Experts of a small language model: 128 experts in each of 10 layers.
Below are experts of layer 5 (counted from 0) of a mixture-of-experts language model. Rows are named router (the router's row for the expert), gate (a neuron's input weights, with its number), up (a neuron's input weights, with its number) and show model dimensions 0-255. Each number is 200 + 40 x the weight over its row's rms, rounded and kept within 0 to 999.
After each expert's rows: a language model's description of what the expert responds to. This comes from a sample of Wikipedia text that the model never trained on.

# expert 12
router,220,181,200,212,227,240,134,157,222,151,296,192,177,211,237,195,201,230,179,210,249,136,196,218,297,191,223,150,231,173,187,203,232,191,265,265,270,169,166,225,209,191,184,183,202,179,315,169,231,220,157,225,255,216,216,162,167,259,167,160,162,279,154,158,219,212,110,194,234,233,160,186,188,210,208,195,120,254,224,164,226,190,203,288,276,153,120,257,204,139,236,194,180,162,189,166,158,205,142,158,232,125,214,221,147,209,272,215,142,207,177,184,193,330,212,171,208,222,176,158,184,161,187,261,211,248,193,182,162,205,246,220,259,211,242,189,257,214,165,208,245,206,193,257,194,215,202,212,184,228,115,231,217,179,209,195,188,244,230,133,180,160,228,233,193,202,109,197,270,225,163,233,193,219,175,209,144,210,217,170,229,246,231,270,196,169,243,145,166,195,231,172,196,244,213,151,209,180,239,175,168,191,220,210,184,173,214,216,189,161,256,163,259,198,216,249,199,198,281,240,158,120,180,194,157,178,170,202,182,231,148,188,171,139,186,286,129,155,134,165,104,164,241,208,194,93,125,164,206,213,230,238,192,239,228,216
gate0,204,141,151,173,173,256,208,125,187,151,150,166,195,194,237,211,209,196,231,180,162,191,153,203,199,204,259,193,207,187,217,184,192,224,206,254,176,201,184,193,161,161,261,230,221,235,197,169,239,216,204,250,245,202,218,133,167,238,217,206,260,202,324,183,218,105,135,226,189,222,212,155,150,219,211,77,159,211,159,156,186,181,212,229,227,247,187,302,219,285,185,148,229,199,211,263,188,241,187,177,216,142,153,193,132,151,240,170,152,172,198,212,186,230,189,153,221,199,251,195,190,235,236,192,192,203,215,215,171,263,159,155,279,244,224,221,209,164,148,152,162,191,178,211,185,241,161,180,180,173,194,214,157,210,129,206,217,233,210,159,219,184,205,268,224,232,194,193,239,190,224,199,184,272,134,259,257,276,221,175,275,185,146,272,203,327,221,172,266,221,241,212,139,202,149,153,183,189,318,232,199,232,175,236,157,198,211,200,248,211,169,163,167,276,195,215,200,193,124,205,221,202,239,181,160,153,180,288,169,119,221,211,217,178,267,210,239,192,199,199,183,209,203,192,141,224,124,247,249,249,144,205,116,295,234,171
up0,225,242,166,227,214,164,239,206,152,275,150,240,209,152,142,226,200,257,164,159,207,214,175,252,271,164,163,194,148,169,191,213,186,176,184,226,143,152,239,211,239,194,105,234,187,169,191,195,220,147,164,204,159,148,123,169,140,236,145,176,130,175,154,227,222,223,190,173,188,261,199,238,248,194,145,177,171,199,203,212,219,218,221,201,197,213,119,230,193,196,165,253,193,198,91,154,207,233,211,207,212,294,174,168,240,277,171,202,117,264,211,213,207,233,199,250,190,250,213,214,141,153,195,199,234,150,150,187,185,198,224,212,182,126,197,156,209,260,169,210,229,170,194,217,206,125,172,195,212,233,145,180,319,231,179,202,182,191,190,157,176,159,236,235,158,180,139,97,161,218,248,263,178,113,135,164,205,184,225,224,165,289,167,186,211,120,222,232,230,235,191,172,257,212,211,216,210,149,120,200,204,173,289,180,214,173,188,180,138,217,105,185,212,171,153,129,128,154,184,133,163,218,204,258,197,183,204,178,205,266,211,161,209,164,165,179,210,134,208,178,197,209,230,177,251,128,235,149,172,224,237,271,287,218,200,227
It responds to: Tokens that stand right before a number, mostly No. in chart or ranking positions, plus spaced prepositions (from, in), bullets, c., and list-item periods.

# expert 34
router,214,158,258,242,185,246,214,135,207,107,209,207,160,243,274,115,238,251,226,173,220,165,168,213,252,167,273,169,151,186,156,235,277,203,198,231,209,224,165,187,182,258,270,125,221,220,219,226,213,213,176,177,205,222,133,219,187,273,204,221,174,169,230,270,234,226,144,235,185,256,140,231,254,185,176,196,117,224,211,154,205,192,151,221,191,198,187,222,234,170,224,179,120,138,206,198,173,187,176,217,202,88,214,227,206,272,282,223,188,179,165,228,199,201,161,226,192,156,195,144,240,186,213,246,208,135,178,171,186,265,267,182,211,266,221,198,258,218,146,244,227,167,244,208,231,196,125,206,211,206,184,204,242,134,204,204,160,166,194,194,270,183,188,262,247,151,184,247,261,224,118,213,109,161,157,201,227,116,192,221,233,229,212,172,248,228,166,179,224,175,221,190,196,175,181,219,195,91,170,192,242,191,203,246,156,218,219,229,200,178,195,192,262,232,210,238,172,113,176,212,196,212,160,219,244,159,148,280,194,239,186,226,194,283,223,294,243,149,125,183,176,228,175,179,175,119,181,221,218,187,162,158,138,219,300,215
gate1,188,182,178,192,181,200,156,183,211,260,218,155,183,201,232,210,184,254,184,210,189,220,224,201,220,215,165,165,231,292,169,152,208,198,208,197,202,168,206,192,223,114,174,132,264,184,189,248,124,155,157,242,240,226,168,234,101,249,272,183,170,200,145,230,167,160,163,225,191,164,236,204,148,243,276,304,198,142,230,203,204,213,116,209,191,227,262,185,172,103,191,215,177,144,210,221,201,199,248,230,269,164,119,181,222,170,230,182,218,181,248,214,148,226,152,301,243,128,151,230,171,212,180,189,248,190,214,140,192,188,166,285,255,162,146,219,175,267,127,202,201,227,215,195,258,135,166,191,190,171,141,211,171,204,164,166,205,178,217,143,246,206,171,261,226,195,80,190,166,209,264,215,168,183,222,175,248,205,199,190,202,241,220,246,184,208,256,190,163,210,219,223,134,194,214,263,247,226,220,156,179,193,240,212,190,161,206,228,241,222,239,69,276,184,166,252,208,193,188,258,276,262,174,211,269,224,173,224,209,167,205,218,237,159,192,230,133,253,210,141,295,187,201,234,234,152,125,254,222,178,237,203,198,192,187,224
up1,185,240,258,297,166,210,182,182,128,277,159,174,162,181,208,174,149,282,229,203,201,182,258,220,244,202,179,261,242,276,156,191,236,144,124,227,216,152,211,204,234,199,221,229,244,203,153,212,193,142,226,252,159,140,194,191,219,218,280,214,128,178,129,231,106,154,171,215,183,183,269,220,194,133,181,312,100,158,182,183,238,154,181,170,203,227,199,232,234,188,216,188,192,187,207,197,179,230,217,253,237,207,167,161,222,158,196,204,189,240,213,168,210,235,222,253,223,185,199,195,211,176,200,164,220,148,171,153,267,242,250,224,146,226,199,172,171,245,178,200,184,268,247,228,241,212,151,240,249,113,170,107,242,201,213,137,184,180,214,154,283,213,195,257,156,214,182,179,201,178,209,230,197,195,139,187,232,245,267,208,223,247,190,250,208,208,229,230,159,198,184,211,139,225,192,181,228,215,249,196,241,239,240,193,152,170,173,167,272,182,209,56,166,247,159,223,161,275,173,230,300,227,190,192,215,177,173,231,138,188,164,206,211,196,171,228,191,201,169,187,250,187,174,145,244,175,196,201,176,170,273,135,208,96,268,243
It responds to: Auxiliary verbs and linkers like was, is, were, and, which, also, plus adverb endings as in critically, largely, predominately.

# expert 36
router,204,210,217,202,222,284,206,234,237,203,215,246,165,236,229,240,177,211,175,229,171,225,137,190,314,259,316,219,180,159,179,250,210,213,264,223,161,189,211,187,198,197,261,228,275,248,251,196,243,205,192,164,217,184,187,188,186,221,213,179,199,193,203,210,209,154,177,199,172,263,197,194,160,184,253,157,153,194,243,286,239,150,155,263,186,166,149,238,122,134,156,177,206,191,191,197,160,161,229,142,176,157,178,296,107,263,189,210,206,179,187,250,201,243,193,189,228,151,154,235,210,200,125,212,245,226,181,177,139,209,200,247,270,230,249,162,247,173,178,158,190,187,221,192,170,194,140,204,194,241,187,177,274,173,177,220,138,247,184,183,173,232,152,181,263,151,155,203,233,212,151,210,184,197,151,135,186,146,193,190,247,183,235,213,164,190,189,111,216,214,224,125,139,227,180,197,228,138,177,141,198,131,136,197,262,257,163,296,173,183,202,214,163,280,236,227,119,135,258,240,259,171,159,165,177,134,163,255,149,189,176,196,217,182,227,201,166,203,157,201,202,161,293,154,228,148,219,183,132,151,194,177,161,251,261,237
gate1,174,267,179,182,234,262,187,194,275,148,188,198,206,224,179,239,121,225,238,205,178,218,212,116,204,228,226,202,180,213,179,159,224,203,205,159,183,169,222,248,248,223,237,166,171,174,189,162,267,178,233,250,218,196,221,294,242,229,235,225,212,191,197,247,214,164,169,151,181,158,245,315,126,192,207,182,198,188,255,164,208,240,183,164,246,234,233,180,158,207,235,192,145,260,234,176,173,184,182,136,179,207,198,182,201,204,216,243,247,134,288,183,226,252,199,193,154,197,238,201,182,262,175,175,234,208,170,202,192,217,255,198,171,227,185,187,216,133,208,204,174,214,224,246,262,245,200,204,238,166,258,225,121,138,200,273,213,138,233,139,277,207,272,167,251,228,181,240,229,257,262,211,192,212,158,228,188,161,177,214,171,270,199,190,258,225,211,145,211,216,200,202,167,111,256,139,214,203,235,170,228,167,166,217,191,150,255,117,150,273,208,275,231,164,163,229,174,174,201,167,270,222,191,185,193,283,174,202,136,172,207,174,156,254,255,250,206,253,103,160,128,168,216,215,227,238,219,121,110,257,265,139,125,217,150,160
up1,189,198,268,215,235,255,174,216,178,203,181,190,194,170,302,237,174,239,200,173,217,246,184,203,176,209,194,168,261,221,229,233,224,199,237,260,207,231,231,148,161,210,162,213,230,169,240,189,127,219,289,170,221,159,113,147,181,160,215,141,239,233,184,156,178,161,236,196,215,127,204,209,227,163,173,219,193,207,192,150,158,229,182,190,260,109,180,189,213,160,190,169,192,181,174,190,163,128,287,199,148,271,235,168,194,237,218,219,240,157,148,245,252,261,264,198,181,176,221,214,170,176,193,124,179,139,229,238,275,208,206,201,184,108,250,182,182,231,269,126,245,245,235,143,209,235,189,185,199,225,188,153,198,241,230,183,167,300,275,144,234,213,195,295,188,161,186,168,220,150,130,250,191,173,241,241,111,248,263,181,228,166,131,163,193,193,189,154,223,188,162,201,175,274,201,162,234,226,207,192,191,203,147,143,189,199,233,296,184,220,148,212,266,258,259,195,190,178,239,171,251,164,160,199,185,155,167,316,163,163,213,210,152,205,251,231,197,194,225,217,306,253,196,191,142,193,229,201,178,234,246,177,217,126,209,185
It responds to: The word the and phrases like of the, in the, The, 's, plus nationality or language adjectives such as Japanese, Italian, Bengali before nouns.

# expert 29
router,267,207,237,193,254,176,157,186,208,143,281,230,186,210,238,212,277,228,203,235,237,173,183,202,272,214,230,204,158,137,198,187,193,212,280,175,216,161,217,154,183,119,224,204,167,194,224,180,249,159,152,230,278,191,208,226,217,220,157,215,136,320,193,140,213,207,98,177,187,215,149,197,220,188,241,178,137,209,193,238,197,170,174,255,222,142,138,216,221,163,175,190,187,198,237,181,84,176,170,131,222,190,221,217,191,191,320,175,164,199,129,166,182,263,181,170,183,224,147,213,215,149,179,264,213,176,211,192,139,222,234,260,263,236,210,192,221,173,184,195,241,195,245,235,193,221,170,155,162,205,232,223,192,131,152,157,127,204,213,181,223,148,210,243,233,169,86,227,245,226,168,198,150,179,109,186,208,215,218,222,167,222,228,216,158,185,210,189,234,247,228,132,184,259,202,147,206,166,167,207,126,137,194,224,167,146,192,201,181,154,249,263,226,270,237,204,104,189,227,180,217,132,184,221,165,190,154,191,144,234,208,153,126,156,198,264,147,157,143,145,133,151,217,173,157,178,143,178,228,196,146,184,174,234,212,155
gate1,205,193,222,194,281,224,197,208,220,136,169,247,210,176,282,159,239,99,241,230,162,231,257,198,237,195,202,203,240,186,232,172,189,192,160,100,170,185,208,129,222,302,161,130,199,230,155,164,230,223,155,203,215,279,214,176,195,180,214,195,262,215,214,115,238,159,212,130,206,210,167,162,213,244,194,169,180,180,163,241,183,221,154,217,170,244,143,234,182,239,239,192,267,176,232,212,221,234,225,150,181,251,258,248,232,236,264,213,185,165,206,121,185,291,184,246,168,233,175,151,231,207,198,186,169,199,202,287,180,215,221,131,165,214,190,235,241,159,165,165,193,221,281,229,180,200,188,203,200,149,165,265,254,182,252,222,135,171,143,227,138,177,204,203,190,148,189,287,171,162,196,269,122,199,236,216,204,197,151,189,151,146,181,279,164,208,232,224,215,224,237,235,204,196,151,180,142,267,232,278,210,161,218,240,179,238,255,208,96,239,235,166,219,234,176,113,193,178,255,233,223,152,223,197,225,207,222,181,219,233,141,228,190,135,218,200,199,99,170,180,285,171,206,172,235,177,299,248,242,227,231,193,169,206,210,220
up1,220,214,182,189,197,200,179,225,192,136,264,290,264,180,236,215,210,189,184,206,253,218,313,156,274,133,205,246,244,198,188,135,120,149,175,155,208,163,199,143,189,173,202,169,178,184,189,221,147,208,261,191,188,192,176,197,167,116,180,240,264,177,217,110,174,167,181,163,152,207,216,186,219,162,283,171,175,143,207,190,211,205,188,199,231,170,146,238,171,204,188,322,248,183,147,173,188,150,192,225,139,203,223,232,275,226,211,235,207,215,270,155,209,173,190,223,202,205,182,181,233,245,183,255,188,109,213,259,127,229,241,199,223,183,171,203,170,256,200,228,146,295,226,187,232,204,210,134,219,111,230,220,227,225,134,204,149,119,229,205,187,187,167,181,244,215,130,299,199,196,256,187,173,216,142,257,252,175,192,172,141,191,284,242,202,221,238,215,209,194,153,179,204,175,159,209,173,211,214,172,139,192,205,229,181,200,275,192,156,208,231,238,306,209,200,209,203,142,241,184,258,202,246,177,211,212,157,149,238,259,207,194,221,224,259,123,164,218,170,196,222,179,181,205,258,248,240,315,236,217,178,161,138,245,205,172
It responds to: Spaces, pipes, dashes and short words just before numbers, dates or table cells, e.g. Thailand 2023, Seeded 15th, early 1866.

# expert 0
router,219,155,229,220,273,195,255,210,287,218,233,277,178,209,219,182,187,254,150,213,174,180,144,173,213,224,202,142,214,116,163,253,219,226,218,229,193,195,218,199,195,149,305,169,214,213,235,172,200,184,210,183,221,177,155,198,164,193,255,213,182,236,180,193,290,197,109,236,179,284,207,224,238,188,197,213,173,207,226,197,228,172,173,278,201,142,135,171,225,128,193,227,234,202,189,194,167,233,199,163,185,148,219,266,175,251,229,212,143,200,156,129,177,220,229,197,137,163,140,279,240,236,209,243,181,218,180,199,153,238,213,191,172,232,233,266,282,191,193,176,164,157,223,169,155,195,150,191,218,293,262,169,228,180,153,204,127,237,168,192,159,204,150,267,189,165,200,195,317,219,169,201,183,201,235,200,207,206,163,210,210,184,218,215,154,218,208,178,237,204,197,186,111,159,162,189,169,113,148,144,176,143,137,263,236,173,251,286,192,156,217,217,198,282,221,131,149,168,208,229,218,157,155,171,183,110,186,197,214,263,159,300,234,216,177,225,203,142,220,243,186,83,205,165,170,171,151,192,238,187,127,181,188,244,235,175
gate0,183,213,215,158,144,197,255,172,226,246,157,191,161,193,221,199,133,216,203,205,159,228,103,217,169,220,155,200,217,266,175,211,175,121,168,220,178,299,138,207,226,218,236,291,244,231,248,179,119,183,237,181,226,223,167,246,134,176,222,154,237,113,274,209,226,211,190,243,203,233,198,205,191,269,181,173,149,153,147,223,240,214,161,207,195,272,144,201,216,151,171,199,237,190,181,216,183,133,197,186,193,236,162,213,191,229,173,206,111,126,204,188,215,248,167,148,295,238,139,245,225,219,224,177,182,250,169,237,134,175,207,160,273,199,156,233,254,217,261,185,146,219,189,212,201,111,187,135,231,187,206,213,167,211,182,206,170,172,223,173,249,279,214,241,209,225,146,186,192,172,252,291,223,148,213,236,263,187,244,210,206,190,184,207,216,225,184,243,194,237,205,176,183,197,234,157,226,215,262,262,215,236,175,197,241,204,204,291,188,140,160,139,209,208,197,207,225,217,247,212,210,192,111,169,226,211,207,178,221,241,180,190,198,125,130,161,229,195,179,185,274,148,226,289,233,285,149,144,313,132,248,209,227,224,193,267
up0,190,119,248,184,199,271,162,192,244,179,244,172,166,162,144,250,314,219,236,219,208,179,206,195,254,176,192,202,226,231,236,199,183,218,161,186,208,178,198,292,242,179,154,176,281,192,280,257,203,198,237,173,152,190,244,151,237,210,194,165,192,218,146,137,170,229,145,234,220,254,249,223,185,229,185,180,215,202,170,222,200,202,101,139,244,186,195,206,144,174,223,242,203,185,196,215,119,213,206,214,255,136,194,196,187,224,246,202,219,150,223,132,188,221,205,207,178,155,179,201,200,260,194,154,180,78,215,223,188,180,123,287,264,210,284,209,152,199,168,270,265,183,196,265,172,234,217,174,117,248,183,247,209,150,191,195,165,283,192,236,170,213,184,172,191,182,237,199,210,300,143,181,253,270,191,191,194,218,186,221,267,219,199,223,198,187,177,99,248,133,221,165,202,252,180,293,165,174,221,171,204,190,249,185,182,202,200,151,213,187,228,134,253,187,288,267,166,161,124,221,203,252,167,191,184,195,258,242,184,200,257,188,165,173,172,202,156,237,207,180,250,183,252,126,231,237,230,204,203,218,131,264,182,215,150,249
It responds to: Words in names of sports teams, leagues and competitions, such as League, Red Sox, Bulls, Pac-10, NBA; also nationality and ranking words in sports tables.

# expert 28
router,169,232,227,188,283,230,200,232,282,205,238,222,180,201,269,205,165,219,161,207,203,202,185,252,296,176,258,139,215,180,182,195,186,183,209,202,186,148,173,158,187,169,220,157,181,205,288,193,196,177,164,128,241,142,184,128,201,233,152,202,208,224,263,156,256,204,97,220,200,276,143,219,200,162,225,181,170,211,191,276,209,174,112,231,219,186,123,239,227,132,165,176,170,171,238,194,176,253,139,182,260,99,249,238,183,252,223,212,193,231,199,224,214,248,185,223,194,222,169,204,199,206,195,217,238,112,226,213,190,193,267,220,192,226,256,133,244,192,177,187,249,226,182,211,222,193,131,192,135,242,186,194,267,191,210,165,146,185,226,191,231,215,213,263,243,169,197,218,233,169,181,305,166,195,162,167,179,189,213,218,254,245,267,204,172,267,179,123,162,162,157,155,161,158,136,234,156,164,127,132,164,174,171,191,278,242,213,227,125,181,224,264,232,309,210,177,148,159,192,268,259,145,204,184,172,83,138,208,193,167,198,210,227,219,215,201,185,172,136,186,178,131,233,165,176,187,192,172,235,215,167,222,215,207,211,231
gate1,167,208,171,188,130,227,198,191,141,183,259,134,201,198,241,303,219,167,172,183,251,241,149,237,180,233,192,279,196,209,128,171,251,229,244,169,182,184,203,214,268,231,204,196,213,267,240,275,141,197,172,226,196,270,203,161,121,249,216,167,149,147,237,135,233,182,168,303,144,185,219,190,221,182,181,209,117,208,281,204,140,225,152,205,181,115,256,232,127,240,137,262,165,211,142,214,172,219,139,207,211,138,201,222,123,239,154,158,140,213,202,248,257,152,240,224,144,112,146,172,178,183,219,281,217,188,239,224,248,217,215,221,203,197,234,123,265,167,200,207,278,195,215,214,115,176,132,166,225,286,215,200,225,169,176,153,237,143,187,221,214,195,171,228,210,110,153,217,194,193,188,200,214,189,89,232,221,203,194,161,202,189,197,198,228,200,234,187,217,238,124,175,232,204,193,227,197,289,169,215,215,197,235,190,189,236,187,201,197,142,251,211,226,206,213,197,195,218,118,236,127,201,156,161,243,209,184,227,198,176,196,180,195,276,207,192,151,270,202,181,218,150,230,175,192,177,197,154,196,223,109,168,213,177,232,170
up1,144,260,229,141,207,234,199,143,240,170,188,216,186,196,177,179,234,203,237,208,215,240,203,197,236,208,226,186,180,168,249,161,221,264,206,217,181,185,186,211,203,200,170,199,200,159,263,213,238,209,195,152,188,237,277,182,244,184,244,214,226,160,231,216,196,207,214,284,210,213,195,235,183,175,182,171,235,161,167,234,223,238,131,179,280,133,177,253,191,120,201,228,151,251,172,279,196,202,183,184,199,167,192,203,187,207,204,209,133,203,248,195,230,195,172,216,175,202,196,111,169,254,214,172,170,223,195,153,292,162,209,188,191,130,169,212,147,121,143,151,175,236,285,210,166,196,147,201,137,208,183,189,200,229,202,241,254,220,237,198,233,236,256,228,213,224,262,132,132,200,104,135,289,239,133,216,183,223,177,142,170,232,245,230,224,245,123,165,196,233,227,227,198,253,134,227,195,221,180,153,207,186,194,204,193,186,184,214,173,182,213,179,261,182,171,159,267,181,84,222,183,123,197,152,153,186,127,233,248,116,179,259,265,264,213,190,261,211,256,124,236,177,232,81,97,150,310,200,189,244,213,216,224,207,201,218
It responds to: Time and region words after in the, from the, during the, such as early, mid, Late, Middle Ages, American, Soviet, Arab.

# expert 55
router,193,198,237,210,217,256,177,223,213,168,226,209,234,209,299,101,295,247,151,237,172,214,159,235,181,209,239,199,164,162,195,258,298,185,196,246,192,178,142,151,164,190,201,215,192,225,211,189,184,214,179,210,207,228,215,211,168,227,162,139,134,268,230,185,250,277,65,255,123,230,181,161,216,172,241,168,156,182,160,215,171,180,228,250,166,266,211,224,237,151,207,181,233,159,235,268,149,200,195,147,197,105,212,272,190,207,236,269,146,200,167,193,151,196,196,195,244,160,158,154,201,232,159,283,209,168,154,216,166,229,234,199,207,250,244,233,309,165,170,219,229,208,237,237,183,227,163,161,215,285,161,167,243,169,105,201,149,176,171,162,210,199,223,230,257,192,177,199,199,226,206,243,199,194,135,224,209,146,219,241,186,219,145,231,251,227,177,154,218,114,234,167,177,221,144,129,223,131,189,253,153,221,184,205,212,206,211,278,153,224,172,201,196,269,198,243,174,172,220,242,192,134,235,190,167,210,182,216,151,299,175,225,219,203,165,186,162,117,176,230,133,157,164,198,152,149,140,223,176,230,178,219,162,177,225,206
gate0,274,248,184,205,216,182,165,173,237,186,173,224,181,185,181,170,222,216,220,220,216,230,216,255,221,249,251,196,214,203,240,232,228,230,197,294,232,174,216,185,132,185,187,142,278,249,176,160,191,206,254,219,257,150,278,147,238,264,243,193,143,196,207,155,216,272,134,181,86,170,157,245,274,189,239,137,208,217,323,247,157,178,218,252,262,200,154,219,185,189,270,159,219,162,266,235,275,165,167,174,204,261,172,216,198,149,223,178,153,174,221,179,219,95,198,225,238,180,242,154,189,212,234,275,150,217,219,230,165,256,219,227,164,125,206,209,250,264,211,166,203,229,207,228,264,236,202,243,199,167,229,135,222,247,187,153,217,166,225,198,217,213,189,266,188,272,230,184,154,174,119,251,162,174,208,253,191,252,156,141,168,228,220,200,188,176,162,229,262,229,194,213,209,225,139,154,153,196,170,221,201,187,259,173,134,152,191,229,191,224,172,248,182,192,167,170,192,219,302,211,173,192,264,185,186,178,197,199,178,97,195,250,120,206,173,137,192,279,237,160,121,186,189,204,174,178,230,189,191,231,260,152,200,190,173,184
up0,208,180,210,249,162,260,243,149,189,207,180,265,195,168,218,156,199,252,133,215,231,209,205,159,193,238,126,244,170,196,205,187,215,314,241,241,175,204,244,206,252,170,201,181,245,185,269,157,244,206,144,213,205,107,253,232,271,184,194,298,204,296,175,214,215,154,132,186,201,237,204,171,142,141,183,139,144,116,148,161,290,187,166,190,256,206,130,139,199,160,178,140,259,193,295,221,178,211,180,149,207,183,226,236,177,216,199,205,203,160,203,216,187,145,255,162,205,242,181,174,216,194,243,260,179,237,168,219,149,169,260,210,217,153,190,175,181,232,224,198,221,165,207,243,219,240,224,215,216,162,203,250,271,174,225,193,242,188,233,211,273,134,218,170,296,211,171,168,182,244,184,141,214,239,228,231,206,251,182,232,188,178,182,175,171,145,212,175,196,214,227,185,201,94,175,172,200,225,141,199,214,220,192,208,147,130,268,211,263,189,101,125,214,205,169,163,183,148,202,146,170,229,311,169,184,177,183,129,139,185,188,220,143,228,174,191,248,224,188,189,173,145,284,173,182,271,223,167,235,240,238,219,179,168,195,201
It responds to: Discoverer and survey cells in minor-planet tables, such as Spacewatch and Mount Lemmon Survey, plus verbs after "was", like began and released.

# expert 47
router,192,204,185,126,253,204,238,165,167,174,166,233,226,269,281,162,215,200,192,189,245,174,193,223,201,167,279,123,129,226,192,225,245,221,221,181,218,163,218,184,217,234,186,189,205,257,208,232,233,244,183,144,199,176,223,206,203,199,210,137,147,302,195,125,215,167,62,227,255,238,172,225,219,198,210,147,190,299,256,152,241,239,205,200,186,176,125,166,247,192,193,205,192,195,159,191,138,190,227,182,181,145,230,257,145,198,193,188,155,168,182,211,192,309,187,132,170,161,131,218,210,217,206,160,238,253,204,200,172,235,242,212,275,225,208,188,320,160,197,163,213,117,236,187,267,219,203,198,262,174,164,240,227,160,106,241,129,180,164,207,220,127,160,294,205,180,169,239,229,183,171,274,203,197,244,209,250,219,235,208,191,239,245,197,231,206,199,134,179,247,182,115,159,133,169,201,237,191,145,191,181,172,204,210,165,233,174,222,170,196,164,161,227,206,173,276,214,213,195,257,201,132,171,211,165,178,156,175,160,184,127,244,220,209,155,231,152,148,190,220,186,92,233,127,175,217,167,162,180,199,215,162,179,165,223,194
gate0,229,97,241,200,135,195,174,159,241,206,131,184,234,221,175,199,170,137,205,223,150,283,143,202,114,195,196,131,187,206,216,218,162,276,184,194,245,193,145,131,223,188,195,220,214,211,242,206,204,251,229,200,234,172,139,202,205,128,233,193,231,254,125,178,193,218,119,96,202,250,240,152,268,212,186,268,212,156,181,132,191,245,238,228,183,247,277,170,194,191,206,243,206,240,158,212,170,149,231,138,232,219,187,196,260,149,150,172,149,221,236,186,143,179,74,173,178,245,243,139,197,247,152,179,203,178,220,197,132,149,137,175,257,261,256,179,201,229,201,159,209,131,218,191,263,161,228,194,186,225,178,214,249,147,183,266,219,155,208,202,185,134,180,271,228,169,174,290,208,211,200,236,247,196,193,192,212,209,242,218,105,209,262,255,253,194,214,199,172,211,170,161,197,269,177,267,181,137,200,189,273,162,173,203,183,248,257,156,253,171,169,138,222,152,208,200,253,217,254,209,144,204,195,258,162,155,202,166,185,230,229,196,217,219,220,144,219,240,227,238,144,178,201,176,155,202,180,248,228,265,245,204,177,215,237,214
up0,152,315,160,277,185,215,295,242,178,245,184,204,179,191,164,130,225,258,156,186,256,190,233,183,209,215,193,199,286,235,174,186,206,153,217,176,166,264,134,206,243,197,173,149,210,209,140,198,173,90,152,181,156,249,198,216,233,198,233,216,199,211,233,231,231,143,183,233,247,180,209,209,146,204,188,158,178,239,231,187,228,229,173,135,229,223,150,201,206,168,136,223,183,185,231,118,289,168,188,206,153,163,271,191,201,243,250,199,254,198,181,166,253,166,284,256,187,262,125,175,246,157,200,153,192,194,194,168,265,183,250,274,179,180,263,184,210,208,164,254,192,220,245,211,221,263,176,204,212,198,196,222,206,189,235,151,232,257,192,142,244,170,226,214,247,220,194,179,172,154,207,180,223,206,244,203,148,160,221,188,224,229,140,215,206,209,150,149,305,183,223,226,266,222,246,196,226,234,232,255,174,222,211,131,222,159,184,212,109,183,224,282,174,230,248,220,165,267,107,196,198,225,224,196,229,117,213,215,143,160,129,215,284,176,256,199,204,213,190,145,197,159,176,237,167,151,169,133,216,94,177,246,206,203,180,164
It responds to: First piece of a word split into subwords, often capitalized consonant clusters, e.g. mar in marshal, Pr in Prestige, Sur in Suriname.

# expert 20
router,209,165,246,205,209,236,213,196,228,98,217,226,171,233,303,128,172,266,226,175,231,222,162,207,214,169,233,160,170,188,156,210,240,194,255,228,161,260,168,190,192,261,265,157,233,214,260,211,273,200,192,165,205,177,165,202,211,221,161,220,163,192,207,244,220,250,164,204,266,258,208,249,227,201,179,162,186,228,173,149,190,241,183,211,191,156,177,210,225,153,246,196,154,163,194,178,142,202,191,188,169,127,252,259,165,281,284,202,213,210,131,209,196,222,128,236,210,184,226,220,229,183,234,231,250,167,193,176,120,276,315,222,226,232,171,182,248,216,148,228,197,182,272,193,231,198,139,192,208,201,162,227,267,160,238,219,170,178,229,198,341,118,210,237,246,117,198,233,251,288,179,230,156,203,148,198,237,120,203,227,229,172,227,159,228,250,231,160,204,211,202,153,172,180,141,227,206,125,196,198,247,190,216,218,142,234,204,280,206,228,220,224,246,211,236,225,162,120,189,206,165,151,214,218,198,181,169,253,198,216,196,194,180,253,229,288,275,157,137,178,174,188,193,193,204,165,165,197,206,113,156,181,143,259,278,199
gate1,208,193,293,193,242,168,140,221,145,220,162,155,199,205,192,203,283,150,239,246,139,214,212,292,167,280,209,209,213,262,259,234,188,244,195,237,160,219,169,206,130,186,162,253,195,210,239,167,200,195,245,191,234,190,254,199,180,223,191,168,212,201,172,210,149,186,172,183,221,203,237,228,164,152,158,254,220,240,236,123,140,208,226,233,194,253,148,184,113,262,153,243,173,233,207,207,276,173,151,153,165,184,158,210,254,227,196,226,247,192,223,235,179,202,225,250,144,170,177,190,252,137,241,219,235,282,217,250,255,180,248,176,164,194,265,218,226,207,191,232,192,211,171,163,122,194,300,229,175,266,199,206,199,186,171,221,148,202,204,186,210,176,174,233,183,161,229,177,154,270,111,159,187,157,212,198,158,216,233,207,177,233,243,205,189,248,241,178,275,227,271,171,241,186,179,136,168,122,215,280,157,236,183,197,261,225,204,194,180,104,257,159,222,197,191,201,199,225,142,262,215,251,189,111,206,246,242,203,134,184,122,171,207,143,209,171,205,196,265,172,276,244,142,171,169,172,218,179,218,132,165,206,317,205,172,158
up1,230,216,169,166,221,223,162,223,148,167,210,240,181,157,236,164,225,162,221,169,186,208,249,194,192,232,240,275,218,219,226,236,193,153,196,198,184,192,198,209,180,187,195,178,199,216,239,267,151,237,159,270,206,206,152,174,181,277,207,328,192,153,114,258,223,186,159,199,228,165,198,166,248,158,243,177,223,230,210,170,176,203,244,205,175,199,167,239,126,165,215,258,239,198,120,217,220,205,182,148,161,199,170,215,213,282,245,214,269,151,217,136,179,146,152,181,169,182,241,150,243,190,183,156,238,255,188,253,138,210,278,245,222,251,194,236,144,221,146,279,150,208,196,194,234,261,159,203,196,146,205,197,134,166,153,204,219,173,192,223,164,218,142,193,175,203,228,238,223,207,190,203,229,317,265,214,170,221,216,137,239,226,232,301,213,144,203,182,259,249,216,246,234,212,248,209,238,183,172,184,170,187,153,211,178,258,252,196,221,128,259,267,254,153,170,152,289,152,196,214,241,226,224,162,210,258,229,183,77,215,174,276,201,174,212,206,235,243,204,191,236,254,163,143,210,175,167,201,234,160,121,168,279,183,121,241
It responds to: Clause-linking function words: subject pronouns, auxiliaries and conjunctions starting a clause, such as he, was, is, and, which.